python train.py --d_shared_expert=0 --activation="tanh_gelu" --balance_loss=0.0048 --n_kv_head=5 --qk_norm=false --dataset="wikipedia_en"
Below are experts of layer 8 (counted from 0) of a mixture-of-experts language model. Rows are named router (the router's row for the expert), up (a neuron's input weights, with its number), down (a neuron's output weights, with its number) and show model dimensions 192-255. Each number is 500 + 25 x the weight over its row's rms, rounded and kept within 0 to 999. Numbers have three digits each.
After each expert's rows: "raises" lists some tokens whose logits its average output raises strongly, later layers aside. This comes from a sample of Wikipedia text that the model never trained on.

# expert 63
router:529550515477473519561501530490515551500539472507523475507509502467482479457519464476481500547515515494510488474472506472522456555486468459508463500499531474479515493507539478449504528515507484
up5:501488503518511517476494489535533550502516485530494519528522495454486493472518501489487443484494552462482545499504517452453508489486456528490508473471488512521498464484482477506458479467486474
down5:480516505511503456485513493455531480528490495447501483527504511491502528524461513510548555518504488463521524534520498491487486466478525535523468489478494487477503489498513508500475505505476501
up6:518498518428498471534490537533497490527489492510526479493500495437533493521503498504540495486511522505474493457517491494539440505459504504512526517514463496509541510515490498479449534477513525
down6:529481529493491480529492528482522454506530468520476495484499491472472482494530473447507490470513489548481535554494503499510484470482483505480535483511490513540553483503522529472493488524497488
up7:490506503466487524477526454489473525489551511501521462448521482491460529481527461479498516456502507434487498537531536514475465515465513519503498506526512507521491456525527524486495443502492475
down7:515472491465516539530509513468514478486479472525512472512464501485493480519501476513548510543469484514481514495527499482465472488526508487516518509477514511503496515491487525527514493534503486
up8:512537495525503463521529481529482501518464479504479495532472480421524486529539510444482509494503520482480498484422546464490481455485512506506526508486498506484484470501506515510507525467482533
down8:490489466502471518524525449496503528496503488493527468478493529525523487521481493493534438498491502456573474503514517486526453488538508489489510512489534437472519487521484494482522517536492525
up9:510513488493506497509478514461523491502547509503526440505520473496474503508488502509449505512499497488507510481506497522500465448494480530514447492445502533499502477520503524500494521472509459
down9:473515515510445480487501497495491522491503544496536510519498493482458518494473530484537467532508481490462528501503497472498535517536480471479484500558482503539469537455507473469493503486513503
raises: " N", " D", "-"

# expert 59
router:490544524484514478518480515527536501455502469494534465499510483502502438492507462457523497530463525477525490483494473532467471539490491475540481487488509499507519510568445500463520488514512455
up5:520463492502508460488508518528473507472491505503475486497537499494498552466481472461531503523513483458480453486482475466536475539529490555501483535504501467479524477459529519454544475499510477
down5:454516508538457455485489546521498518487474505512481476535497511487499488523516502541461491494440504547523512526510544487499519455485513515478514474492467502500518541507526503508547468573459518
up6:520550529520552483493510514507494512479490481500529488506491531482475517475529499503479469484513465488491486509470476455481457476458451491516475499476515517467491509516451496491530519489510472
down6:526477518502490536510462504493512529531450501490491488490506497505526533468502488512526498479524510472498510475523490476467540465462490546520527432526468498511482511466506496522498495495496508
up7:517477536514461482502483490487507544475493562492499472488513506531497540494507504501506501494494505526450468448454478489541485519481523505479524516488489523495491530509533489520513509494498497
down7:545451496531505511516470525521483494487497486530499499460487530536514506482498474433507522510512486511527544481538526518496518491476475510509559502511545469525489505511499548482493477555486501
up8:501484553486478528492483482495490479461503520503488479520534466513536487515477458513465481462502475527514491538524493483462510496521471499502530524463512494463481509492523487499526585468511511
down8:550534486541518458512510538498472475525480460530477467476499489508511468503512461511490491530473462483495522530476520484537502509476500508507508487499497538484477555527495518526514524443483524
up9:485507465476473513503486485504510505479517478511465479467541481482493496529483477520493484510486534459504438472504493525531528479483516497488488537494559512570496491481470537505463537493514459
down9:509468468494460513477471525498502469516505492460467530467546499532481502492513509510521461537488544493518523501510512509530506513488513491463520504494508459453484532499536515482460520537505514
raises: "ine", "is", "ay", "ow", "ent"

# expert 12
router:519514485482495510519486494516527539528498507534525473492516480537491460514524449456487500522447477492538524509448512488457493493489515475550489544513477528508539477492471517436505473541503505
up5:535524532494484512511450530501581470493493516515508522521483470520502513529517494510472535507443532496540490546505487515509494492530492476479500524518475519510479496483526524510487543483508495
down5:474535536480494462536550434447476493517496482482506457551512488513503541518518499497531499480503518494485512506484503542431491508517513507508501498457529461479455484527439507511488493501500500
up6:507547525507554484474503457460492507517494526488494508471519509479528467532534490469498494497496494541497517467514465524465474548507461486570544476501491528514495537542519498430532501492514500
down6:533479526458495447498477472483502487501481563503481494463511547493508471545480461461472443520502490527478464482458452508521479474541508493504565548517521478505490465531475500534504509473527561
up7:541458529462493524509514449450532561506496492496498481515495442487509531493499503485509516498497500473483509481515525508510483517502490503505479524480509483486514507559479506494477494492483488
down7:514471484498493481474461463450449508556505509476484497513527524499497443539488485514471463530546492541491536482513526523466500454510476508506481530535544519517474512507499509479490532472509521
up8:559488553519512497561486480520510515436504529477488490508522461514502483510569472499473475506549552503534504448499513514510509519526492525508496475493512496489492460507551522470472496498490524
down8:502542520471489509474482508504501507492529479498520507510511471468490555469533513539526523498516492482503485485498507497518503496531518495508466506502480503462515525507515488488517456429494502
up9:534479514513505498537509482517550523491523477523520520488520492495487552536501488527470511500460494520498453464488473469491505467519485498524536510498483488486496476510484497482522521551485486
down9:484487486526500452522502526491492513477451508509536515482445491508512518475488518517486481485490555500501448524478519462518508535530498517451498513475525455481483499514519509528528499480497505
raises: "\n", " They", " It", " In"

# expert 55
router:508506523507489504554476475506517558485523493497496480525526466499463512508537439502487501512477500474526517457485513481546508538475491461514477499449507533513529501496518466482489460501504493
up5:508504446502497528501509479509480498449508476497492490499563503488494485478474480467510488507506470510497502464496470493476472505466475461507516507481503550501524489471506528489466527531482500
down5:528540535545545514524489509537466492515538509494519476500537526497482497508530502530503484502512524537498458515467540519519529497509496507515524518464512546538459477451469449511502498455522467
up6:547517467510467480506476460496490507514493483538487505484487518486514497475491503497493504511533480444525469479497491506488527522508446498486521517477488491487488572595444465513517513485493458
down6:495510462544523533497503522469489471507508503501501510496509484491539487513497525549496550487499487510486521506529504474554456490494492515493497531463494482483484512516500511500564503522487490
up7:487491505458524466476525540522525501467516513498518478480514534508480479465501510505460478523490473482500508508514549497467549473481541491496507509526506538509486469469436475529505504481495459
down7:475482516519546510506537472514513510459532567503483482467487498466512499511506522551485486467483477478506501517551474506516517443474538514484538523488529492524457495477448479521478469513490474
up8:540470502518513515473504506498526482509496496528501513469493499494504494483476501477478533508474506516536468527514475484483488498461498471481507479543488477475496498533539541501501488497499530
down8:513539486509560494488509505475497454515451494478470485503499506494483506521508467472456535464485502501495462503497482453488471562474470520481505511481506461506503505507465522511506514498501487
up9:513509505466505516495524469529448535524507485552475524480469522517475484516562469495507490522544510544502474459478474531556482518441501525483464465486451507538525497504502502475520507451517506
down9:478507525500473493528503516523535502500533524494484512532501456506519495497476541528521479470518487493501541458537481484497528524505547474490428534498467549502474484433564503505498470485498518
raises: " and", " in", " of"

# expert 7
router:539496498505514479519521501489524555525518497502510477494527480486519479489535454496441521511498487498494535497519506502466454517476496498535498482431514510493525474476510496462526457480509511
up5:543506490477505484543508495487517547509505483495514471474499515495548470498512513501488526493523488508501524484466502499517473507478559487525491480481496515522518470498518543505518494471499532
down5:500481487519492494489472524471494504503530540502496471480521527481488545524516510517464462503489489551466489502496506533489469490514518510473540520492528490487493479512493528504487537523539454
up6:523506507543532505505508538485457492533477491511475496498508482509468466470479493485447488479515487524488516530525458539489493544519451515502470504500491477493540501485523525463521503514544507
down6:493504549510497546500500509519500553499567507526498447478520491530531521547472475493506446504486479483501496473507532521495506544506557486503540478542497496483510515520494453511499525465486479
up7:509483497493513482497507481505480538486526472489496469495495571448507483508508495458517448496477484456451473474521506509477515519462489497484526533539529524500512516488473576445449483513532490
down7:513497478493515489507491547513498510511492472534491505501530506480499466459488487522526490512508476508528581502496518478479486544507525462488530499501465471434505497540473517470509488466504499
up8:451500528490519470491503445504560444500505458484472522501434487485485517478484489465480473515459524454498501553497558491494523513497468481477496506518525509496471520509475483494461547507525477
down8:508532492492452518511503585530486527478530492524489474482551496500513478466498487537503508473500513538474503477499498520464537491466494484493462474473541477521488508506458530481540498488507535
up9:504522483517527464512481464500495503507464414494482534492488459524460488477529496506502494476538505408477523531482524456513505493496475495526517491502526483436522497496494517486498497548512455
down9:507542491514534471498496513519501496494466482482517506531497520515499496469504435515529474514445504536526476508492482537517497484515427563504469459499521477494503483499512528516466525505485527
raises: "\n", "^{", " |"

# expert 19
router:521531457479487473541484486518524542465509490552463449523479489474506479514496436466488504527537494491515497479469539472489459500472529480514495474522512505504542496513478491465529503492503503
up5:553509560486484527463470480472516532544499488518508488484464494493513489521508497513513498522473497508487472488479495488464504516496498532518549520486515476538498516447507514525521517447527459
down5:461522514499485481511519472515473474472511445527452487458512492504465524436462503519475523495503573478535519472465516509472498517505499460500518498479472519514478477499501502504518514530464532
up6:520497505484526486515537465496459545486531501466479472502493506503530531507537493507497485507497499499510472546458486478474487527495483511488478498533460474498527501505492508496544501469512452
down6:495476509473484462489510460528494492485406528500518495502533541503507471500519401489524484535526537512478512481502485547461519485500508554489513519480533509512494473517477498503489507523485495
up7:492506475551511548525462507486491516485536457518526477508529509488479515493539510508493491471500477501486562513531497502541514507526503491465489536491483520554494482491527513513492525466518449
down7:509515500516456498494516486547444478482544524537479512503483474509482475512412483556515453439460487500532528480514528468510472483514522492506480520492485479485491506496464530519501540511542433
up8:477503519482492496458495480519513516472519474506479447496536489468507498562503495536506487512486514484504465519457506500463508514545520524485502527491509498539466545492456476492507534494504474
down8:507488445528525485504531499514458499487510480503456495506534495543515533474450505491498506482518525546503521509504485530464517521532497469543455527469516489491509525528499500574510525483492492
up9:493482515496483519503485530484449531511497486489498499518531446492487499484511494486515519492525512500554507512479501502480465538487469521510474557498476536527487511454499491529490509471488485
down9:482504457479493500480511507484504483516514519503471477511509470533474523516461495536468472539560468506469493477535460540499536544524481507501480521514522486504488497513480543503504520554529467
raises: "c", "av", "ol", "le"

# expert 27
router:481516467466462477514472504539508471493489470457489453503518470507496458501518457459477514534471534496508493509478529493500468523512522499558524477483529500484554506512462499490514469517509509
up5:497464496479552445518457537512527483503454481521519503505449516522496478470450496512501532509517531473496471558499533517531515558492488505523517517494539516510482485475533531501500522542503504
down5:480479509485514504509469479473512543515519504495506522487524513505494507505507504519513515526540501517526501526467533516507458547497462471454508512497474511520527510456469500479535491482526520
up6:517485513475470495483504462497520513464546510499512455516513498493483501501523474477484528530507429509499485484513550520472488468500530478533490497487511500496545488498494504500462452515484532
down6:510485489464474493487463453469513490474494498482500468460503554513505508497474503493557483505496511463465509564512509483495478499494504508473537509486495545495476471501477481522473492459512493
up7:499432546495489490507500493545558497479503473540487531490482514480508517509456487490522505479497492494514476491447520478501510477528479493499497517507501554519467475489509507530510504503484492
down7:497519538482499521497506496535461506450483524509509526518504487505537493484482503479493530483500481481469562500499516492496459454483526480469511532462543482537527495513466490470481506470512491
up8:470468538517508512497461512518480511524489455470504494496543457462467502436529502460503509492475497491525519472460517483517481500483486501474523524492466493579502508493472496478469514508498502
down8:509548515515483454522460529522545479493536563514510513496500481489531516462499497501482497507481481517506503561484524492523510473443477516492494492463520525507500484516498467531492511531497494
up9:455499494519477480521528509508478512481512505493473496546514503477508536503536519505504479465485451492499541516475490467487475526477482494480499538486511529551480493458464506472471516513508506
down9:444498500514543495481519521501491484526540556511449539475505500506480517470488480484520455512480493486487532485475506502511498513488436499501512512510498527531515520521479522472514526471475514
raises: "ab", "ard", "ile", "in", "art", "ior"

# expert 21
router:499536490480501465541508508488545505494514540515509516492478466447477478494506466457462539536477522510476527503483484483474460475514487487528478478505506516503524519544476484481541521511505460
up5:523499528505520473525494445504468511520522487550483476462500514483500489525487502503465493519516529506512515477489512491464478508497496480502515496521502515517515503538465492504492501464488525
down5:523462522448483480503473515471492524497514487496506486495466477479502539514512478476508470514487553514516471483514479521507519456551486501477483482508533471484541512526504536549513530531468467
up6:512453513480494522500488501481534519535552509498510489468505456454537534495460507454471499463530484458540526529429508471496466483481509495562518515541512534506531525524502472506476512472507478
down6:447536502488484453488482484513484515507472481501535485510507487512507499473545488518480526499506504512537476498477491460512489551500467518519533495491501510484534532541528531529514453492509484
up7:505521500450519483480507526478467517439492484525515453495539529508524478489512451485527501501517540547485475467485523488524500480507466478500487503469526489511511504492476471509544481514516498
down7:483543474540486538525476487520498482527491459498489508511517509484490515522478502499544504478498484497520502507452511476525497516492519488516501494502468449495552454532549478526509496503485426
up8:482531493527518525538451504526496457490522450517481501505468490496475471538492471513496513482494540478549497514487536523499493493524526478493526507525540498502480489468487494514503487504517505
down8:527490509475505512529514530495490560489493511489536509516488492496457469511526471476505464498529483494530492508522494456487511482491464499477500476486496503508530512522500502489463471520491489
up9:493464498527437443472498477476482535494525521513475500483482501522490512538501479451486500532476510511461490498510480510481506528483491501550516554470510519472481491514488514479505543503518481
down9:496537504535504459547488517489538487502532546477458530520512501474530513468513460525501482449512517501543498483498476521523508498508502500500494513491489515493571525466473445489501482479451531
raises: "as,", "ens", "es,", "e,"

# expert 0
router:485520493486468491510448502504538495464558473515461461487492499467562492501514453454463532549488513522532483477473511504499467459496483513530526485492508531460482486498472529488522486482509500
up0:499513504499480488475502495457519508475520468520509537458511522528521593525489488468470485491545507471496505533488489499515483481507468481475511558488540519500529492476497498462503502502501506
down0:525470528494530509502515467518498500509554517503501531522515503476505490505480478481546495445533527476493524465522511488516505539493526501511472479493499479520509533475501517509500518495529489
up1:501518491501479523520519481529485491505503489510515492499504510510493503517437491501503464541492495492492450524485561575507488480515460484532532503482488512458504500453505499496516494522469515
down1:500504456487497518514488446494538478438473453504499435494467499479537511505507433491511497515541492464452491497516528473524473501460506485484498532494436472527501524501514492545461526486488525
up2:529523512490559434536508502513471489450453492506510457509479503530516494472540501494444518490494532481467486481451548511528453502535500488515524463510504522511516472513489508490501499509510444
down2:512528478495524512448522490513447518430465499512496522517520474513519489494523482548464508508517545450511503500516496489505484476540504501500534517491465483527468491437504508500477510510533498
up3:491494512527484500450484482501542503487505476492492499502540520506477531525510514479494457514454481512548477517502523520511486471544522506524477518504476498507522522519484516486550507460508517
down3:551444514530512534546495512562493482500499461530506489497481529536549540472482485489540472530506494498531489509495482478502499472505549532521488517512504504510502513521509533494452467511486516
up4:578501497465502516525480509533495497502548559497503462469497545470509487476501482457505459505510524490546489509479519462496502485509520520535465491490508475532520503503496520497459491532487459
down4:496506510515494509527521523490519489503463482496470516503493524516463502450507490495450500541490474452518479509511475504528541505520503469461530512504458467497482485482561479512492543507481488
raises: "ra", "ro", "iz"

# expert 39
router:519517501512478482524480483489490575533517505442506472513494466459530466502502462482511577487481510499504467511515530479462476515528504507530454487452516558502509477540497519454503550494524480
up5:469533503522524489483443467500518494510500499524487488491518514524505494489523486483522510489506512490466485492487514490506460491473501492495507553493537515545503498506526513501506524497505499
down5:498492523525469492543492532479514499488526483504501495514498532462549491500518496526490520482494494477561467492486494529505522501499470505516531529492485467512492502443508511507533476546507506
up6:488474489523530474517483530493471501526515486529478501509450500523522478506534483449433475491491496559476473499437530479469501511473502480543544524537523486508540477511503450511495490503534477
down6:523505478501492482507538554504472493491506507492513525548510502495487515512471466521516541526522514496454449520499529468532481463517489505490491497475504495512480509523473529505499497525527496
up7:488502486502490487519474491510479497492515477514520538505502465505475518543516475483509524548486498460486509432504452519483539510493483531475483528471515452493510502509513503513502499508494474
down7:517531543563485485464416486479514420535479503513518486520447483528477453498509449516484486505463509474514457509520527498540555515507522499512503468488453518458531476463501477492528502499536498
up8:487518483492498474490512491489520533508527473491485506501487515464466465527530483490463506507486499481510483543492542501518499477506542492534470462505499516551500576495502527493485485524524504
down8:497468478505485489465510531472479544493490535466540503477510542507480470484515519492512505482522531519505508471538519503490502468538514538482482500516529514509509524518490480485529492498526505
up9:491516511530514499464482488484479533502490438517457521507494524489520538544504473499494487505454497515577481470496531487471475461445513465509497494516498502532519491509448508498498516567507505
down9:514525489533500514542474488554496490543463490482547522507529528484489455514479458505505520508504460483505492525463492542534493556481474516503515538530490484533509511490500519539518431464473471
raises: "-", "ac", "ag"

# expert 61
router:523533468490508471553489509493533499537509480486540484500451464473493483498497469480472542513458493474513509474461507473490481498491495441507461498500522547517517494506468531471535496489502500
up5:473517535509477506528492488448482515494538485544491529480543492535527511520509504496502499487535491502493502439513517504512470507496485502481530503459482449522553462518524535427541444562508505
down5:521517518513499500525518493513510509484523513533432502550495524479465509517516475494495522521502498550480473494524497485480497505512549485525497499540482495500485485536460504517536484484513487
up6:491522479515516514467488460454542515490523473502505476478515475493520504527501500485483513491472512505460430485447489501506514506512502509524485473462575526499484510552488514495495529521499497
down6:536487523494506488513483519538507486486508516508505503466501496497491491498549457511468510459499498448526508451486469551505578471492491503480505487515464488508482478515498511516542504475502499
up7:488501525526503492529455513495535515511470512496475482492489497471508544522500489534479479517474493513551537480511513496471542497485496544506498520501498541491470502467478469526464499545468502
down7:461535510497463491477528517506507504553505494485488481487485530476487496483525468465558516520508487492485436505517509508441513503523485515498489519488475499507473518520488496494465498485517529
up8:499521497502530527496499523472457517486496505521541494491510491513506496517504477453487507479532495512433507463476538521478469513517525524463533547457505475458532512510533477496529523530514497
down8:497525510483490507500503473507509455521490512512441502515468516490532528505473502496507498514495495480513490544455440466530512424532495502537507478559459523543504464480467502505478507551504483
up9:465484483502474485511512474529518525517502539531524526518527494462494499505496498536525531567472548452556517472501507425469528525463517488525503517492454520521489524478500472500485474483520506
down9:527521533525460498522498486511510475503465511468501481497517522492497489515540501527508522505455486490482541500510488526516487487525499506460530456528513451530496474564481504477511461461493521
raises: ").", ")", "):", "s)", "),"

# expert 38
router:501517475491500515522501498525529488450553497486494441487499465485486479513528444464457545502499516495494510507498518481498502528497483481542507508492484506487538515530476497469516492491500497
up7:542478506490508511499490468537469485507449535461512488491542539533548501503526505557475497510498495571494466573529466508489527496501490499473479514460509504517480533499523486519526495463527445
down7:497505500523489508498472519510466488529519507530505534496491467498464478493481425485550479497518479449480502494555501484487504499531511511543519480533506502502483519451494494474527459492471517
up8:531459517513508519477491520496516483523498488477513514507458520492512483492505486496540462500526472481464525462480508462506516470460472467564495499509528511513517481516502485501476509488490475
down8:479486482496507491467484481478498571506483547482506511532505469433500490497520536531475520452450509521497537526488531501494550488507485481511521492533529534501459531497530518505505483535471516
up9:476452525472493518501507450485470489487461506500479528517491513523464494499513475466469453491492559510512528503521491530504485493493509522485515501498520495487526502496493490490513521492471524
down9:482531486538544489495504503511503495515541486489479519495494490519527483476508488480504477506481507506518499498469478492535500449488526480510469493498464482524471513465508469524529493505540462
up10:515505513514444528517469466486509489553493467446504499532472468516490450462504488484455529459485503506510499508507539500506489488479478483531528468487513530517496514498486489455508503520501510
down10:525484486469506529504494483540490518458533540504511531453532490525513536529514464492538446530521522509491496500503475478523565473524511504492465513514490475522487506492511528534521471527512482
up11:505466528511496495532502483516523503456543489499536450495583507493474500538497500513494510510539527504497482496517531450483526553492504552505517541492478498479495484463587501494513489496530507
down11:454515500504485488472514527488498457507498480527540524520489513492472488533542497534455522493537474502493501496466499484496539444493464527482464505490497559493485482505515506500498479504457494
raises: "|", "-", "Spec", "\n", "Pro", ")."

# expert 37
router:522524530508494485531478480521527519490515493459488454518520505492498507481497490468520537523488516484496483492530513486473490523490517498541470493470507527502538515527456487465518504517544496
up5:504474461494487481488491500497481507461558455471473535462515475471497455471519490507515521553465544476551472529489488517503506529493518487518494514489500481502551510494491511494511494467465485
down5:472594458533473484526463517505536506562509503482490489490485486459487475510532521478500462507449452495523505520494500514512473511518509488518488474536518471513451526461503518485469487512496501
up6:520496477523497497509491517443527495499488504520503520478495517495508488525495494462466485468465467524501502481472510450485530470491490491471516542474496495479523521475512526513503498482510506
down6:472521515503489515450508548487494490542520467538476492495501461469528520502523442499472505509501488522523437528449481472499490508511464474488456527529486496535479479521526535537526481522508508
up7:538476518504522487550446466493509503498503516499453472452507465515484526489488489524510522575506510502509496528502503440506494519490499512513503498503497518483472534510467519530534471450498473
down7:504510505523484487518506457500521497469493551502481512544491529531506542475508482511507484478486495516518450487516482527510484471550534490498476460510502507483535541480516503508508494513484501
up8:476484507480512498528501503507540552496495496495513456467534503470508463523548485488495483477500488497480542492520466491519504510477500497567519511494476488523508502484540488454480457451500529
down8:483508494490497511517511507483511511539494497506495497494533490518539457517519445533466498488533484528469501496496472436502509493498502496520469505537505569526463521557485524475485464517493517
up9:510493481500497433492539568494495518485543502513515481465503490506450495488485509528508519535522527479483496481470543494544510525497488524547455473546503482481522488496531514509494562511513492
down9:497463522519494457477501499568463505452529498463524499473519503528522521520539497481486522493517509499477491513511483497479491529487532538487501500492488476494519474534511527504503490528514469
raises: " ", " 1", "\n"

# expert 50
router:510520480507526489515440519531532523466488490507453463522484470474490470530499442447469534508480504503523504531509510481527511497484536488548501489477486539501566510503461526504510475448502485
up0:508464525451499498499502508508492487510474464499494449479507490501516494549493491452481477515488547489493513472494497479478481501433522524514511508507494453503499492521447493508509563510531535
down0:476465471550488506481507518530506499552472504523494518488489487515479523457506468492483535519483530505489496551517511503502525491485476505521505474503511532531527489467556488519485489529505457
up1:441480489480539472485494533502530487468474477504475514473520518523504479500487477528450472488534487489476464510490535478477503490503525492473537491496545507476487535526498525489487517520518480
down1:496493498482441511480496506484468508502489493478482488509524498529477538502542457483500495501497490507495503505530492480533513495434497532482508509517518515489473487528430449491503529525508526
up2:479468503464503479488524478523481502491501502492533447527490541520496521545542499481468499509518458515506529471447533500474486496539489508513537527499445514485534450457481515490473539521516486
down2:506508496534504473498524519490546457483502515499505520497477515487549502485489489524498457431491497494547519528513524465462521506470490508477464514515471492503545523522504529501494541527492508
up3:488485527471482510486513491503487491498467481492477491484525468503472498533477480525503511523501494555494478526492512502494494487471492498532506500463511519518591531531456506516523509495539509
down3:512512486517553433521487482507506578523498501510518460513480486481473501494518496497496511459524516503491510506529542480508502485490533540520463490506475509517479503448509488486510474499526475
up4:502492520520494470500465511538522560457510510508486475499468517482460504483530489492489500480499434500515492498475523520499505503514490454520545494489505492480532584498520465514505532487524519
down4:480520483469472459501471480491529481497461464486514523540466547477520544527477486513512519479490539526497557520455450525483539511501516535456479556497557553517468527526480495520471534473491525
raises: "ent", "ur", "ab"

# expert 8
router:463537519516527481536483499504530501472560515478461491504514457522546485512535465506429506499495521463531494530517479486502525510512492486510492494508535532452529457518477503469538463506508468
up0:523510521502513523508486523504516494529519489504467476504495514456514476501514475505506477482487521535513474516495465459499520544471509469507501456495501528500510445481523480475496502484509504
down0:517520511487491483481472482499473477487473522497524466466480520472461503508517509470515523509488534475565470503484498479482460530459469485504474453482513490498543490503489521517537522488537495
up1:495504513521499498488452558519510495492506469540476558497481513533508512528553469495436531488450504488512453520492523486516524469501502491534530528490468481539556492506533552514489510517504491
down1:468564498527492477477512489512552532475493486533477469495500483510543530525507516543498524509530544522510486541529472551539529467484475491500534498479481495477473445484502526506461492496468518
up2:475527490513502453500486474511514512518492515468502535480508520486541485526515490538516505510489513475501490533513487489492515556488500504528536490507511495530467511489471512476528474498500506
down2:519519470487453475511524511469485518472437490534533533503502501526508492488517548541523513469492532489533550503521500490533546491523527543506521523489519513459479520532512451528485471498499473
up3:503521546507513458524512483518482512505559502508455495514512503516498500503504487502480507493507504479459484507479506474518500508495490511498518516508535490507499515523473458496477490481483470
down3:488513462453508528534508471490539502496508457455507549499484443526513517504498478542522531487494463489526510497489489521466467514513466498521522485499470523495504500449497469479543499474523516
up4:509498480499472475533481507518513493461468531514492484559516495492478501467485489525487479515476520516496482471517518476504518490494467450531513514463505507481533507533509495489532511508492475
down4:495524457502539465506487520517527510473502503506506490472476463462522499528492461505444501504516536498510521505480512531508493516475479493540492506527499490458546531528502464496475543517512456
raises: "es", "s", "w", ",", "ab", ";"

# expert 30
router:542512484471515494549466474497523506511505498459476459463474475483560493520508441498491520528483511496471490487481486502471473527507493509526481489493511538527507481498468519480518500515501501
up5:528489497488480481498478558459527509489523483499497477457540540504499487515462481452495514512528469478514532497522532440470480478512503500491504501486472482473511545488534505472462503472497513
down5:494486521491503501501513533493505520496497472485474481487557475497515468467521472489514476486542483526508486523485505512525549500470531519511455478481528541528544467476492531494501482495531505
up6:503504504474467493496546510465471466506517514483505478421533474477482490507509486506468517481502520509502498461461485500545460518471482497511490532477472528469501489535497494490495536529488503
down6:487492568499500492522527520465547465504466516489474523487478494476530526460523504465563499491492445472481531533521485504490545467504491477534492472493471466529457496529437494477527486476507506
up7:442561506499465478498519523518509589501527515460493490506483463481508490477479480469511504530478453494500516492480471518507462533470496485552526488499512495488494470517510501456551529496525515
down7:502497523527504506502496542523473460479507524507468498552515505493492494518542497500529456486486446536519509515520496547489467508495476505514511489493512530471545530483486472498456477561502489
up8:522488510486465535486468499481548490534488489478508498502513503464495436512509490499484521546520464452510484517530481543505453521518483495516462477431495503543538488526510475493529524483500517
down8:514510476520459464509482522502483491459506468466507461505508493508528550505498557509495475457531447472445502544522493454491527475502520494503499508529491533482487506471510498529488493510514495
up9:483481494515482513549477509491495517487507500502488457458536487516519459469499491496509501482479498478480540477516508485477486486516477525517502506521486489524497495529525503492514487504499518
down9:536485488516477500465518480550529497479510502463505461503474493530476478488466504493513518545508527534498477485487489454441478527526471539464480505521496465482513492452495488518513533452502502
raises: "in", "es", "le", "ro", "re", "ig"

# expert 11
router:528513484502481459507475506503521496484514495490491487480513486510475461490524445443445532504488503486502517496503486515507509507498472519508471483491506542507509506482463494452483478491508501
up5:514532484459558521511516503468497489505486515524556489496483516501523469513513482498508514472499451491476518462476502463494486515526450522541551536511530511486497485498496532483541527503491464
down5:535494505496489471482481549547473486485470504494458522470504507499442529466546480496494469491507529482560518488479510496482488459499478529513526452498505506496554486574483464463493565455472520
up6:512510535496493482507487531490474486534497491518447490470482533485491506523520481461462485530551481494521531512502491455503547473492510509488505482463509485491511458463534527523471518535518460
down6:531511458467526509515495541503479452497533497518525500548478502455500529483490451508510496477484564502470519546476473496563504493505489492504495500513493491496503496451471504504499479537491474
up7:531551527531540489486500494521529510528509529530494458495500521507511500501504479537551524499546517483551475489519496479499474501531473523478451487500468513455497499516535498523507527525495471
down7:491456484528497518471442519471521506483471487471533495493492489505503469469455482464503514482505537517518467469501489501476521532514447480515498557452521488487444508509515490522503513506448522
up8:506519495499502503546478494513552469491521469502491516475466494493482470502496492540429471472475561487502495500503480552490514482511494503535535491499498461497497508479463478508510512538481513
down8:494509501469522470509473484480469483473524489519515476479533510515514513470533455521470474478496490530484522472508455461509458495502456517542494516521494513493491499517442494518484542517458508
up9:470513489491495481532490472526506436471477511505504471486564481506488514535496495508456526561465532464516493486478518460491528494474497488506481509438476458498478524500495506495501513489475504
down9:509527519498490521508521509468435482476501501518494494520482531485518495475537535545537474477559510512517520495473472549501542497510501491494500536550465503522508507528480478466457450546465484
raises: " of", " in", ";", " |", " and", "\n"